Experts of a small language model.
Size: 13 layers, vocabulary 8192.
Experts: 32 experts in each of 7 layers, 192 SwiGLU neurons an expert, 2 picks a token, a softmax router.
Training: a variant of SOAP for the experts, 327M tokens, 4993 steps.
Below are experts of layer 10 (counted from 0) of a mixture-of-experts language model. Rows are named router (the router's row for the expert), gate (a neuron's input weights, with its number), up (a neuron's input weights, with its number) and show model dimensions 0-191. Each number is 500 + 40 x the weight over its row's rms, rounded and kept within 0 to 999. Numbers have three digits each.
After each expert's rows: a language model's description of what the expert responds to. This comes from a sample of Wikipedia text that the model never trained on.

# expert 25
router:481506529500441503530493451501555441511596492458470573520527505462439507454536411517506505470470600524445548469557461491540406547496525558526457492520497469495538505459460467604537467584521513536480536414454499422498471482478532496461551558530441562562492505509488488515486498476488487421546528532523516465533494507522464521457512497559482472477539501432471522480485475459538440571531494510534549533494520540492530516533501461529547567471460419463455511515460487528494518515599488476518574512488458509467472569492495446498475500467486649443532482473520500446498501519532489442
gate0:455539464540457482478496507504520539464474555491515465470548592481517494529515513552515490507468522514529598536535463508483510564522464494484473440489559407433440502441501503564568475522434552535478544434436479503497546507464527509442460497495507506561470531564511520505425537422589443497490516495537566479514455427479499524495570505463490523541543535432502454467453424545497514568529537443523440560508508624507566528519486467454493472501467486460470441447512506563426481498503433510486480507476511501517423517534504562561464531476434523511497486543506483506484493491569448539
up0:513505424490486520513508441528561500525514544570524480516537448535569527445509483477481447475544468503524480499444533487480591398517501543509512543497510583547555471494520559551542461512540476524495534564502491500557438551474511543512504561415535418468451451478552488525510495552491552446451592561502395515539520500492490471448461487540511505539508557529552462521560514475508543471512587439505564477534564564536458521500479504496470543475494479520498533496493518470471536531523586481477526608537489458515468492442501484470419425466466493505497474477486448519480485512442578460
gate1:523428470460519488528463540561513491588494558491514473503498496550540390484529493601492449483519549526480514472500616413494428492462484508477467511510500529476408474463453450558483483543505503549482497501527484477492567488498471591474496550573531586547528537481426440484548475515456371542502469529508482481553505459459565488480438456490510512439524464502514483520532561438577532535450439442526516501491498492559514565541486536498531429483485517538488501471514478523472531485533541514542526489506494501470437522470518483501492486464525557486409537526519498474478535470587493539
up1:520540515568503386525537486422512468508506547526552502524514487514570521528522462447493528502479497469444476539492467500445550539492484517547571512528443529489524529527581533522507475490494498484509475481512471481525444513517477492512489557446443420569502472546569534516504478462545559450449535477515457494505462435529398520539528489519498453502463582518493551520494531435453457520538568498531493426564547502530520487508546456548418530552510434541512452455447509561596448482476464489489425523522550482497528529461470553469528609481482531531474459508493499543512488465383538532
gate2:560539504584524375450513516484557436512508557545512554482528486524487601505529488502504515424468500496485429479486510452456537429517535539519560504488482457512479487452431466520433440484523494534456432502506466514528435550526585437526493492581400493443444521427441545483503482492438532480514496559508464566465519472511524433488528521465492500579518545453553571512513485418464544531529472488529490475490514502515594430463441451567497514505486467497474535528445478428481508473560491503521525522488473504453508439421500510498506485565505525485505453485510483524543476501473541487
up2:518574599448492466478479446457548525448477494480440435474480465417491539524374506522397493534530529440554469561552510525480488454529523468459539471515552540441497549466575492456468596508504563498501489529489472503431517493492480478587449478458552476475532518523493487512493488532515450531528461485400537486525462513502603556526523464474455405496573511492494481527502466507552549492564523526500535531476423485504438490519512514483478544486571433487522520481497465490494436485497512518550493531520513583464498479483514487517465501493468414556550491473484475508536484423515537546
gate3:542469542531553517560547565551553548498543499429501510426510490488551581457485488555505492513506517518592479487525511528469464504451463472529484467494561470490461345526488513478514484514473520563494511482546456503515514443525501406531528527469514508483483496546441501534493481499541503461515499494493437490514484523501484554467511527451501455515510531603512550455497560453509497418505543465404531488532504581497519504618506487502529486455493483493604520555577519481439475439551510471456576470557486523414496527520474446494456511565540571456531507497481451493459524496500493458
up3:485472478585460434508438463448518518471506515496583558537470527504551431482554482469551527456510443473452544510516437434527549386568515445436458496548467507502506537508526481515519557432485547529546480507520525502501514516421492443497550493492430446461479483523553456521494509508558496491515554568554498556507472553511464514498493507470487508500484524439508567556492513479483491561540511497507479456459547450518594515526472514449466536503485503510494454439485516453516575450570458481444519434442511470515461451535476465477449520618495509531516530591546578465448519537471455496
gate4:499457427483447489534432470508541466507477486496530542556525495481513517437467463518535498545513595448412483514455541552469514576515522490521465545521480489543520474537526519433515496539564534456567478498493599582544519434474534485514562539553469505501489494496465552542531511505547538491550529584538429547519540478457497555509470472465466513525540523490548507498565458470501520516523462500577584500552559523512562519504470473467489493469487513491545591463526462501561495492454520533548553565471470476398458509454487487503542564538510513513564456440592464478535521519487600495
up4:540551509503532518441522516487387499512528461538462482414493498516429505491461504548451436510492497525505499473514451475480480498488507488515517498507514529482491528511496561545483520498420546477472561621480411466394521564533528489529528514495515482441499585542618491437475516505556549532501436529527462484549439496509541507502540525477463485458475433495414513526500497505497537527538513423454530518487422491411477516487491517492520484503540506548456490523496536468444493512554515543480576475519485506488518509620482493529479529455427552473530592483512489575439448483513442462
Description: Word-initial consonant pieces

# expert 6
router:479502517470416505489443413502478457458507541428479523524545542481544565488562478483434518483544527480500583535461445411486431508477530493485483543603504519475509529518503477509505496515541499452497536503500601478473443545482484531477543463502521462461522495433566520527512601450503509562516511503473447469579481524500440516459513460572495495465510507489535483506477487475506421556543529504506548453484481503525523488488506533543488534492487448459457446470445427579452494591450450498563499479495429505424449558600491462552511459540502499440466478488548525506536458461460437473
gate1:469536453539561550531451492479482477550493488480462453491534534561511515509504482516490535499569568508572467550465511543447501564470479538582467535557499477468441523461488575494488553549581559481497489450468490498561534493371459492529510488535495409464432465495486549505373444552542518455529455502569458434467488556480457491555497456483485530525484414493451459476502515490547507520446534536504536402491485480479476484505552411516529476502528557470525426524526481587451516497508506476499497494530488524477511526547514509480479521480505514558473525494592530539498535566464455472
up1:438515479499509502530588509455493541531478452443484535534559491438511523492508460555523545484538523539477509562479482483571481456537452535510502431479503510505584437464491481514469480500419466558527507461474476498505471480543485497496586520444520559581507470470499460553500501503539564499533531574486508522508580522523490499418524543539512530511493465471517581514438462439454517548499494433532526510525484505543488573509471546468579515549488572528444542535500498549446494577479537444560495548464476547547435469487446442435499513466571532466541528523400488519439478449558576490
gate2:510512522463508564462512484511497508514496528506446488548600512497493439540519435540487542516534525478613532443480519472507459488528452532469444472569560548508448537445548508528482490515525493509547507490543472510501494531418532444506521496530558458538544553468465500456465427488488531539572523484512449436514455522464497506449554454575440537549540511470542500461606492452549500511493547526538442456443532453535479530571503545512526519479417448447535492471544433530511512536499504465464479506488500521502355523552495519584520510544555569534438468444539554490474515504516483520
up2:460478420490497535401487481434522540468485576503442568512524538536394481500508461536481481498540518513459456433469423534627480487491467499541519516525503558520488544505573507492493584476507467517508543472527496482588461479459509498467482454552504495520492457463437517461465462530486587591530474506484462458476530539524488529518515465522481470495530531478513567467480542465471512539561514618626512450461490477487487492493529524495554468470501441432520459454458420477478499474452482419516534520513519507500524499496523511560481512555482563499437466518516544507565457525503439512
gate3:530534478507508499436529468583470567461497467449525472468528518492489535486538538487468479562487533510451521451486539451598461479449501555449524490504458479458547487470444443489484481407501512453519544488507421466519519491553522482596535481491565536478592510511465475485525550459441527488535573503568580463515467506457472555544463432480555524475459565422526464482517504481549493452527590429531497467503572500509460535533505529552507471491508468625489574521484500536416477561550533502463486542516484469537513556469478521475522494550515515475421509503536477510483451503573492507
up3:485576533520525538490514511503510452470547394524596568458542426527490526507541495463533552534431488444526533484597521478493533569452511516490489509502517535487471548543502473463473495430468538498483518476526532576503510460517517479459429559510511445495472556539494508490419539511486536505447519513449597531504511524483479484487533492458490515458502436470487459561495513516497464489433526502506461529426632555526438518547453517503516564477489482498559478595561491514424517510510532515459456450416509468530495411499451491476387497516501433480487493521560512527454473492515496506
gate4:477492475556486535561472441495572478519485497455532445532494479488519544516545389424421484440536571443490467502463442506463485517468545571499502491495507502469518504490501500489473418527578443452476436524510515506475453482495557465481476438513495391549553454532486547425538485494538506510534516492519534532434480518449506574496493447510469485404574523518527405528547463530409447496464559502537469468542501431477490473450499557470488504492452523507442548452465504472565529456474497548479505512515482507425546457529539490514480491495561543472439452476528538577505541503478465552
up4:507500556537483571488497527501543488451511460462513523474507435486482546462502469464490526505475528434409497540458507510515528540520521465508534501429503545529479449504513507484508432493532514477485469526549583538499532530486570458534549536466482441512495496505398553445504465541432519508571517501479450451484516473597569498550521491483472495513565517478577453497534484503559450497539470532471506530500527526478496602446523491536483508549537465515576436520492561654557523461501583518445424463531510492496479459509524476572528410551550542518451442518501511513478502454549553507
gate5:488454465566478511513449423526474450534540531511494457545478534458541499545539546520526429442472538491477498434443444501577502538492503566455465552554508474496534516500508571502500511496500449535466478527589505543498493568472534535458468479480510464469513456507465545491459536469492453484557560525562464479461540464632505478500523433509471495508542550520442549528604517557544565489606486515495476477549551455498494497457462462465512526510512471457573534497450419549582462460474506535523529491535485548560501489505518522548501477451465555484451500542551532472486406544498501441
up5:531443492448431518553476544522474503524558520505503507458505573506512553458567463464420484504450522467495479468472437542520497487421456472440491483563424519437538486499475539527564592518519506513498525495580466506510567510502521497488566459480513503587491520559550515496490511475482510434433512514521477453497505438579580494525499524482515465452500495551505474555515493496499550557559467503550483478547466436498513495550442490409558527502521514507483512508528488415408529526485549522526450549476519505586459417497471503522496562514520434460592513478532453441412508473502449525
Description: South Asian name pieces

# expert 19
router:462491533485444475530480435555472453485541502456446532491573550419468574432505489518493490553527521486486550481517464437538395477441570494502519544552481493439521522529463485516512494520508579519519550482449543526425439480487471542463529480467511513520480450417540483562520538491481505410538537552517510486560515522450442483489517509537481476503533507472507460495494457441541449525539495464514532440500530536563527504513515510525465515461463503471511393509469433576451422542481439557522491481550436558447498533576486495559486419518472553468487508489534496497571442460440439495
gate0:472480484519547503499519433505453589503467528476422503512567522568533584482535532518488420466497465473513553500513475519486469505501582542475440535524478542518501500560471540563496497505452593446589533523564544495596424479504546459480556487480579491444476455473452548482535497485559576440526494490423453508502454513472421584518488571491499538478448486460470520508494520499519541568474540548483525476468560574496510432534526516531488497474565450510479432513515483470456511499517499484532503498470472596468439441478544440537571480531480573507536506471513520498521499495460478497
up0:525431476500559487525523459477454590499497490522449441535575513526486608495561456523499473525495405462496527475484455550472485484507482537488500478533484494511519555539465520503466511523441452474582534514544517538594493471463499443487507515494515455507473558491572473448502591486573584530552523481442459411513457512456395555516446567507485573497455514455482490492513486509530540487505526485547520510465567572447508411500516519512501546518543451487458478533544536514530539541560504484497502479456501562444542483504501503541537453536505625457534483479471504465550506517465462463
gate1:539405549440469478481467481459535541548455475485446513562543465477414468472573524518468517523530488528578479517557517488515510543490534467487528516544526509456490521544530503549497505496485549471479480449422498488506508541529405507522489487477548530557444462505522525475486537536527484498447524474487461472506471531453585496462460476531464480452454538530455562526464468500490531476531433417437481427563425464543525462469500564490502449536475489442463494569483433379492538502436415493532509457459423483462461474518514480531468450520513512452471411576478457476513468507489415503
up1:567506529584533548568530528574495531516505582433491563426474531524569422530526452510519555580487513496550516506506456538508491522536532482479522527468506472590473554482504467420401504436546515500554478468531541521508441505488454530532472565461561494483515487468490498413510460460488463439480509507523496436515484536530504529493562536527485536479525479548541495515517476474478500484512483439456493470484470536455452482463511529460436497492532467514505579468504478493508480481470466508441486511553425458447524549535534400577526429513526431481446501493539453528562387479453456493
gate2:536489449443465489640451495541490502508533503460434500456471504551607590519449505538532526548530522511465550504536473469532448523540530532446448521573528524488486400484534488537509463551465524466566503551509522528484423542482501465499509571435429471471553520508432510547465517466501545424490521511492508486540601504506501572547462496427512514476556464457482464405529496476488577450566457528442579523544501533517527531544531498435527445434491516550463475486480437491492478499508541502534500481552454538463495497528470495505502460480490516542497534542513567463497516536489522483
up2:478509490553457501585450506476527521520523507558536483485474423470479531496520464418498510510516444546522542545570539559565495458514540446452453500532481403475427527568497441506518434500535531567468547471506467482503477485491450558499421574513508526485491516525478494457455423455514472558506544520507501510480588471470482512527485453530554515469544516524472459566516487460510504469525463533515553560575518467427472494470544479475551567472474620529520534453461525539482532580468552515476484471633444432513494506521523496492492534503516575526494495523517539458518465566487516471
gate3:497516475489490490483551544543512430476448466531529438477470535444492541494480471504532413574468486405514540473492488457523473432533526514444466533503433514491550486510460488507547533470476584471480533527458478515525514502494480507506528502557420488549433433419437529521469550483468543434541469487571504546465514516445520523509490506467483510501431491521504477506526443506482539595525591413545489556483494573537475517513465562541502503518470482453481457451527542535464467503491507585478511425573481579505479478484542518569505512554521487574565604454546557489472541513523501447
up3:493530562572562498461456533490542470500501478505478517475535550479449539449489473500515519474487435417517480442575487482527502447543506529541478507460469537519436513544526473466452516473510456492597447502506540475469438488535501490489465502499383564458497496534493473472467530527444528444567468466479539539526496582506535504484488579515454436459481550496494516549456516469503442471445525509509483482502438506463583507496558479548530496500517477427348522482536530447488486459556462447531407590488457449491565456535545400514465448502467487518465536505497511517503525536465504496
gate4:440460484537516478506496444460475518458513528423505503489501465506546608443503464474442408475561515513482600499510477504432388479485428519446499424494527474482577484510521480524519485454490542445502563539502560508551495542449443453474522459513535446467490522532481532479538446506516490486589497564444444517470506507477477496566515503448570494510526528504494479506512503409531521512564543448472471512525547547497499412425516511509441456545452538519420474415450501410490484456491523484516529536563465527478510527527482552497502505544466558512505549474478502525541512575528503559
up4:556468525521516431478507522452507433489490575437516460521514464465490459496508506523572474513426513487504509545480419598443462487508510526461523443504440579492571500533522475573545502559494463462449465506452522516503613426488526440498519510523473510499544433494481472529541537504456546489550559527455585444525455524543540470482482546512532503540556548539544491571507449549483484530454513468537472485519511484518536520519525444474506485504422520542570458469444486525521541459536495527616462566436454527507474470512508447496523552422495497484496498531451502483498505624492504538
Description: Personal name pieces

# expert 12
router:524493546452452507552528476518471439426621565451518495467519540525471567427548467528465475512489581500511529442484437476506452481493502539572556441571520468477458517443531482538489463471540528477529514474420553454404515503462526505472507535501507509596501470501540436534481504484505468468547517543532485484548477428497509481483497509530466482438508516422491463479426491519546446478523578488539518475425505514510542497510562526528517471498524489493529438536512426566478491550517378507532539477477433551456460565518442457482474503469506490516539462498535409471481529485439481481
gate1:491489468476470548474488461528501423385514559507553564489469507572524519552502579473561428511513590480467526435515406452470470465538564566560563464600457519512516520488480541499520530556510434542544489508517433577604542470512511469486532546512521592468505488448491479486448513529548517525521577530472500529507513554549550525500509522502495512445485537488454486500491565519495462494461522514509463502479531449484508479492564508522544477488480527523543515506534496502497568493592536479508539486499479453522477514417506529554508489498472537558379478543473465532510476472516511585
up1:501451473463448543525505497452505446534520487494435496485544497468540508525503538507490502544482531526488515411411500542498463478554540489506529500580493487571460552491462534476505471532512524463530533542494534543497512424490549555593468520499475539495557474441487507448502418449511534522460502459537588453473427539496499492562474548462508502499525438447464547529479492539442514515491476477520497500445470445454541453393524491528524468486507564514521508489544402532492453455579552474409493510507463539438529485441489448523452526458525533577437572468512514606548535521442509535
gate2:470544486557510455473503524501454464489434506546460510565499490490471495462441404537544510505458556467405495507541457544526584498521482495576430478485477522451468485489473577490522476541488583484458536468457471482460501484543571499467474524483530566511426513562431504550481511504557478545534500506541477426497473504438564453474527432514461498454487448435463490478509525459482498576502488492470562602503449446478557553532501533455554455446531434478486489504491486539482454485469449555496457442515482525525564465534512459569521504498530515526551504545521431505517457556501394540
up2:484538510499483465442444492548483480491514548408482525518537518446496461480423490555421574482489514469492478526500490537513526530507469432553543447523460494446489537498556459507505520472494529460472494455528581431485484590540516494522499460513395528554494471521449556517417483516523451529494504563548469467554548443484576455467514487496529508522484550475500443456508512453515482522457468433471554508549442519489464430482513581538504503407567539556572581529531573579476495520508525512502499483455422530542525530525487501501522585484502519493477519536513437553513409532524467532
gate3:445420477524439515516496478478531487480468477507605537451449487465502482460577511457440523500440498477442483460552489531488523529544514562560517509487432539494516456511529538443494531490521437455545473485527462500515469502447428448574534505436513498471491488525574518497556528584434510505536473489524495503541499520477538494490523519472492495570484508424535468540423473566567443363438537496524577473484463510565508519435540485514474488437543527559535541448525501488514499554538473543505494461525474471442540559462470450484476498421468478455489465437494478428491522501452507425
up3:441505468488449472502542494434526466542556520539523580474463508456474483474503541427396488502490539569377525467568534533540502463470536524527464459476550523496491455509538568517464514499412466467504451518519485491509513546553472521552526504416468446456488520489528478554537487514455526509462514582431543498455567465471523491495455506458462566574487470481512490543471548504537526481458521474510464484466538583486483558491530534555500485465541549465539511437540488560502542533539485469462487479502468552499583553558497522483469468425460558429433508443514500478529452483483411445
gate4:538563486497415567493512451499510483527502480488496434473459488466416456435522443528483518549443536467487490493538429542628466518556473460507544460482454521490502507484501463439480418459386506502489480471454532469507471526481505510471491531562536420494482518451468487486488478532480409513493536462546430523520503470565505498527527484524510434520511551499464497499585499472520486452591498481433448474439453528519584479511484464507542409528537501597488497506514549464540462448506524537542459477509564576538522469489523445532520529542506520531523518435434511532484565523446529516
up4:548507543524490403499493457548487515526480548522498464472502490569530515475451453472522462473512526507486526555456528420438544521466471580464531595515504494494440476530487466537486451467460531483517547466507533522500523488509521516503528447460566413516562417479448478533453495446507538526493546593440439487516462511584521491466497545522509496420487505499455462501540512511537470534519554434548540495445500505436515498559496439495444507508590539511492455499508549510529501486505524503470510481472557515434447496554486388535505577610539479437450570484538492572490475517487569529
gate5:497471533465510487535400551444509490479512489438512531443529458546509539519587458568428503414495553469526432491439473507485479454487511524504546497559556460512565464501458516580435474500459505587522469509464442511465462550551587565497481509491482527468455516519578487511536499473507517549447480471540575514571519491581505438485432484447490529445505506517485463517450448519547576521514492521530540479460525502521543516558527540446460436543520538483428465509454493544579542458588555498488554529496489487471456539531473433447440489459507508473503502507554493490508530559506476537
up5:493438542491515560495408445419558512479465546520490455530492483506407460488504435559509467509545523490440502505501453515508504434550473515442478546466524483523473544488500527483596465528530509557502574443450476529497503474515451482476571404549528506499524544554496478476467495499501488507452472532528523476495586537519509527448494457515545525459498525430523536508444457485501481548435511533499489486538486563517522404507453480502479454531439419558516539530516488453526457527557460515513477566533552479454425502443493481489569474405485460487548473606436486461507524547562559493
Description: Media and music terms

# expert 21
router:483491493465498494511472476529474468461546538442390525535495466492420495488529450517538575532520599539429577536542446504529483440497520511526635476571429456484520545513476446478564457479519531531477557426463540471492458529524533545460497483496475493531463490517517547523579510388416455476543527535478509488500480486451461504519481485528478486505470553480485457486485491479490469521498535415496497468541541507530524503498496493518464592511525442540492504548500545515516401506527468578462580434498517585462495517514502493493488515460497494499538545464593487494542497529435498423
gate0:478545433544547504431538461456511417495515453504430427509530471491498485414500530548515498542527473500504561489503519475532446499511535508491505513483442506461499491486483476487497451498414476487478540466435520547405496513553419499521479504504481517379545538478530570582503541494572550508474443571489532506458519513516498524503592482545463525537442434594504581499549485523520453507501493466495482458526511548545508533480485543453528556526534487520539392497498417502479554514499598447491420494501495486448471487498498523536593549479513525483508512539521456513503490443581494510
up0:461490463429501503521508430523477567473560490493527468490469533518464525498474568514512507574491522523564478541516468509516501514476504529449471511502501545529520502582569502520536517412443484556550534527565489449507439540479506556523478498505448476472475538542489446484428469544416531458518530480565526507472494524463432470454459544497488498487576473527495396446526412544596528565509478433472587500485526436606544499447455456493518469553526465443504455543527513512467535538576493489499481513480519527447489538456469501577472441477433492496538489489454548550545530532497480566
gate1:445489486462483555511497437474444572475463505501518452477541492405512493411551607484521472544495489557556486536515522516560510490587527472518553402560499529495450482526505521447545533476477522452498535422514457548427461487487434448401547425489447446474442506502506509477501434473545507558505513496494544494532440516419506501565527499500514493526428421435466504477480461539539508454492482482512537496517506447498456549445597534512462521471516497528530529473431526470552499482569515541539507445524544523497527511533473483506523456512486584465516481426483511476572513533501492538
up1:511464485473485473601513492505534521475480527532498514419511501537474515493490474460501479463492511516469604484562498527492476503432423480618510546540539490531567564501445509566482526481584461516460439497520489501527467445506506506554518492546515509557433482490491512486455460536521440439541469554446481537522431583582519511551472488522488506505466524539533504528505523475491473484456477446563405515504465549535460471525548455440486457491556506462473467519415454457489553472539476487545475502484556528465481472431500574470563521466444399470491463466507509516579493406481461530
gate2:500545485442470585446564480526507518406446499500496553524428474513572554576499520612507512529491544527450504386492505547442480429453489529443542444575550508481558521426483503525502452502464484470472499474510561512465474595506512525517525415501578474474462512570549474520531461459513509467486482510524462549441521579444477527515507505473474463511541532558470524500550538507520518519494521535438513572465504471473509470478553501494548439471455485515499500505540539482550503456578471512478560445535483558498515535448511536531525506450552486518469540505563511439554515501446552541
up2:453517503457514529447474463450542456535556468587506534457517472487535443527539595523475501504515504498509528500524471495398537440526487458544520545454560505532499551465524458514474443517547491441546500561483498507440501526543415530482490396555508437484445459522464562578554566484439518470534565486468568456471489457501487485510505484420517523541542501490476440481591498525483545545510455493481498531480473500536478550529440499574509457582450478574555519473485554494477506495596465503456507511488453556433496511479525426498456477473560439458485501549482472464527492499436519504
gate3:507532496482499551513550494488563465481475501515480559505477565420481530507512491449589532531426528496508568562505487496577498435497523480486503529522463406499468567535437505478480481470466501450433582562516496513533462492472480484496481498569537493538455536446517501513427520471433493435509488503559551491444505447509475507493498500525472568508474468460503482459504466481512475454479445516519541359498506485523484514484482513508474532487508480545537485583590613475569591504513529490475573420525498522525509486504506458507455487500424521602508542429523499531496465587519442505
up3:483554495620474419508494545530552523543516486482489496529488512538510542463488489477408488498545487530533517454428532544527499462513517475456472508502443442437527474488525445447534561535491513523479478474487520400500515481520455462449444488497505574469554485542563511477440523461493520575450421475402448494513523572504523500499414506551438508539500548506465526443497531524490491516504491550517511527519532479493500456525517475555494473482527431534558477508376423566556514472511483499553543557453430537508489464494494480574458518420537508503535519549431542568456481491515536542
gate4:552470473475477485512480431498513568494526517549556591536520468557488533501489442523505579479506495526511495498524471501462483489572453526501486464496474463471489483560480534517523469513484476570474513549396518563512544526525519524502539506483455521516520515486503514519519461441444517549526562506560557491564508531499569468483537476487523495452592565484485534470498648484494452531430608560503540521547497564522477503496523494518578494614532491511495476471476495452523519426523393490507468496471535469504541505469531520458478546523484437528539488482551398440440438519543525484
up4:511476521550429477444505475512416559524445507531543531425547474511522513520512398488541551497489486549612481487509460452485480501522497549509483445525507488518502487457492504538510506457545497574502509532469460531503564493532458483453497436593494474430514474451511542493532497427530501573515539485513535462429448560501541525492524498458504485524522487542481521422480489519538568470496534476494490553432556570474442529480494525450472525597528483507473465531497469435614510497500467494450564450454512511471479552511509507436512523599493365462493504506520498466503520564490431496
Description: Capital initial letters

# expert 17
router:530435492478507536489488483529497499445550536435438526483506511404472514530562418463496505473492578439480485484478451531490448450449520507531491548519504446497503462520518477477537394493563500499443481423448599500491485566501484533417499452527543551453476512446509456553580527457442464516513559518554491472447513467494491562444524479483526493468472489486464434539532427519495492537467501472492455494446527529553525529451514502561505552560450387507478541509483471533485443480501478534548534486507465540428434535540465476503456461472528592490532532520607466440495512497498500489
gate1:495526530513446448462474459437481568463540514545474479449497517498427483479471462554504513589502500434583438525481453569507531566466505507514537528507459515544517523520496507497457503526522431489535466468503459490532467501416554510532515480483469554491481475545448489419490571518550466588518571527437449463443414533537413550546464520455476536539525550481440492463604530482532532436478509430495496496543516501496521527517442488523474488514532487506522458445487519580553499578539468543539533475501514504445426513578524450487484502567456519458439441553512441507535528511514483482
up1:473505487585510471434497441502503492550541435441519504493490489517498576463515504518517409515489454529561483451473463557539520513472546539511476521537408497540482549496470466462429472469518485436500415490460459497484520504475543552452521515460445481453490524488505538465544480509531542556488607473472468505523491547478500613576439528461473517485484505538507526419567470538520497523533493505519485507595492484556512468530543509545520504518466496478505413485545479549490509581479513475542511396552528475469447484540522483502531462520500514444499454511551624546549559567561536472
gate2:443486598528454492537480447471528495439438528561447487549481441422528472534620481450553475490512516482548482433555487512486468461512574504473481421440489496429479417571458411504409439489506494458471496480458586568534559528519491482574504506561507540497443583520511531504439506458449438459465505520502527455518467589553514490462486523480510491501506532491532500502489521460467460464537503462479476500500553507483540480484472487491513465478559474481500535499513485503450536466486546416534557515517465463515528510498480452445519450458532468558513501504491527467522562468563514589
up2:560541434512548449521423479522584554572462474514574548477523456411457515633501437498476510505498496521525535529464535546533512524506570478514497504493455550477535438449467511472502587547485512518450512493503522500451563457573521518435534458489516468554510488526510473464501509445498458507507512518437497585463505575496489527497471508470475488516452537562541449462507541531503451526460467516488441444580497530582492461514511464484580565495477542510550516513528541509527512482481500556473531411436519486452414499395512526478496549520451427505498515516494447528544525507506484462
gate3:506462552554503586422550536526496521524491483472552450498481543510510525486500564484571549536597560570528427506495463498490520480466598486492471487484456416516489493528450523449483544500531399533449424489398510476538505530501491535550550448562496503488461511441526448429528496453493503567523540511472544473430452520541538513532504482449493513485549464441488519589486515563527491480454501520483480458430472497494504503477508457541472460533514507509487499553478500478507568431582475445481459436452479546503542550418410496538486520463519493500481500532527522420485499505525443533
up3:530440539483517536552500412442535472476476516512493448529533544427497571519525423561528521515470510467526496482543511491519570518472433500525452468487585477497463478451548552472478505496487482441516427467449518530477490539491498548525493549474457560508489395549562444515440568450538500496496497516506414490493457502484524513569485525519474484482481435482553504500532451476521538532480488527514471486499476503467428430565537480488569435533560540533506488540568430503471473567472478580572508547573566485471580553542557531449442447514494521522467500442559553473468514517486457511
gate4:582458528449518488515440537444503545498491529421450642543538477480508495521497566545422540519491551478491606447452519503495447424493471559469513575439503495494509550498565502490455470491505502520577523531446524426535498523533471534460518473538512541498474519423470554473494463531456523469535508502473499568435461460471453490509475465572472552528559509494521562569449499464531519523495493517553448494480527544492482492427464507546526530556509428460516502546516520463535415521501511518542539492468562526468501475477543567558487519521532533505520431487525425460463574510480537469
up4:534476502477533490514514486482440421579471578514521527544516528480447443525550504552469591516542520486441524461477456491485490476567509515496536589476507418442542464466561442482539468412474537566542481495552505405570553475498501541518489513552523589477502543499458496475459497478495507538478468557446508496458443498397471513509518459543476486503563501524493521567524469512554499510417463541514484491453482502516589533468588488612541518560499488467510585551507511475580443463460503518469554480471540554474557460498540539480513497513507495537528472467486488476459519511527510497
gate5:459426464504539488559465556521475536456443527535498551465527458472443471462508487520487538547458501509532531437449509563490413489564498555482490546508466501482568510445494505516495463546588498426482500516551477539444464498589582483433447443456447508451521500554495506487495484517505510532552549509482469529449440523515501463487521417520423452529455522539520471523444484505506468526519434410523523534489561468477476563443594464524529430520431468477453539458446472479504465536480496498480479455489445494488572468504488460509496576475558533592455522480525488511533456477583472524
up5:453491474436450480490556495544447446466430511550586441568425516529438483417506536484488435494507435502539572509419501517490495479479568551484396456532530502498557532419479496479540504442513515510451472472491533499483459592457468420498524534474487538460508470557510497496512482490498541492512582517490495496507483456539539479523581489493486491530525522521467512537495555502460592446495510470479567578574524446537479532549508525512496575479501539574526495488498485547519460522516448518457415520508472457481478559535552462477492531522533461496526532482497588450587558487496469464
Description: Single-letter word starts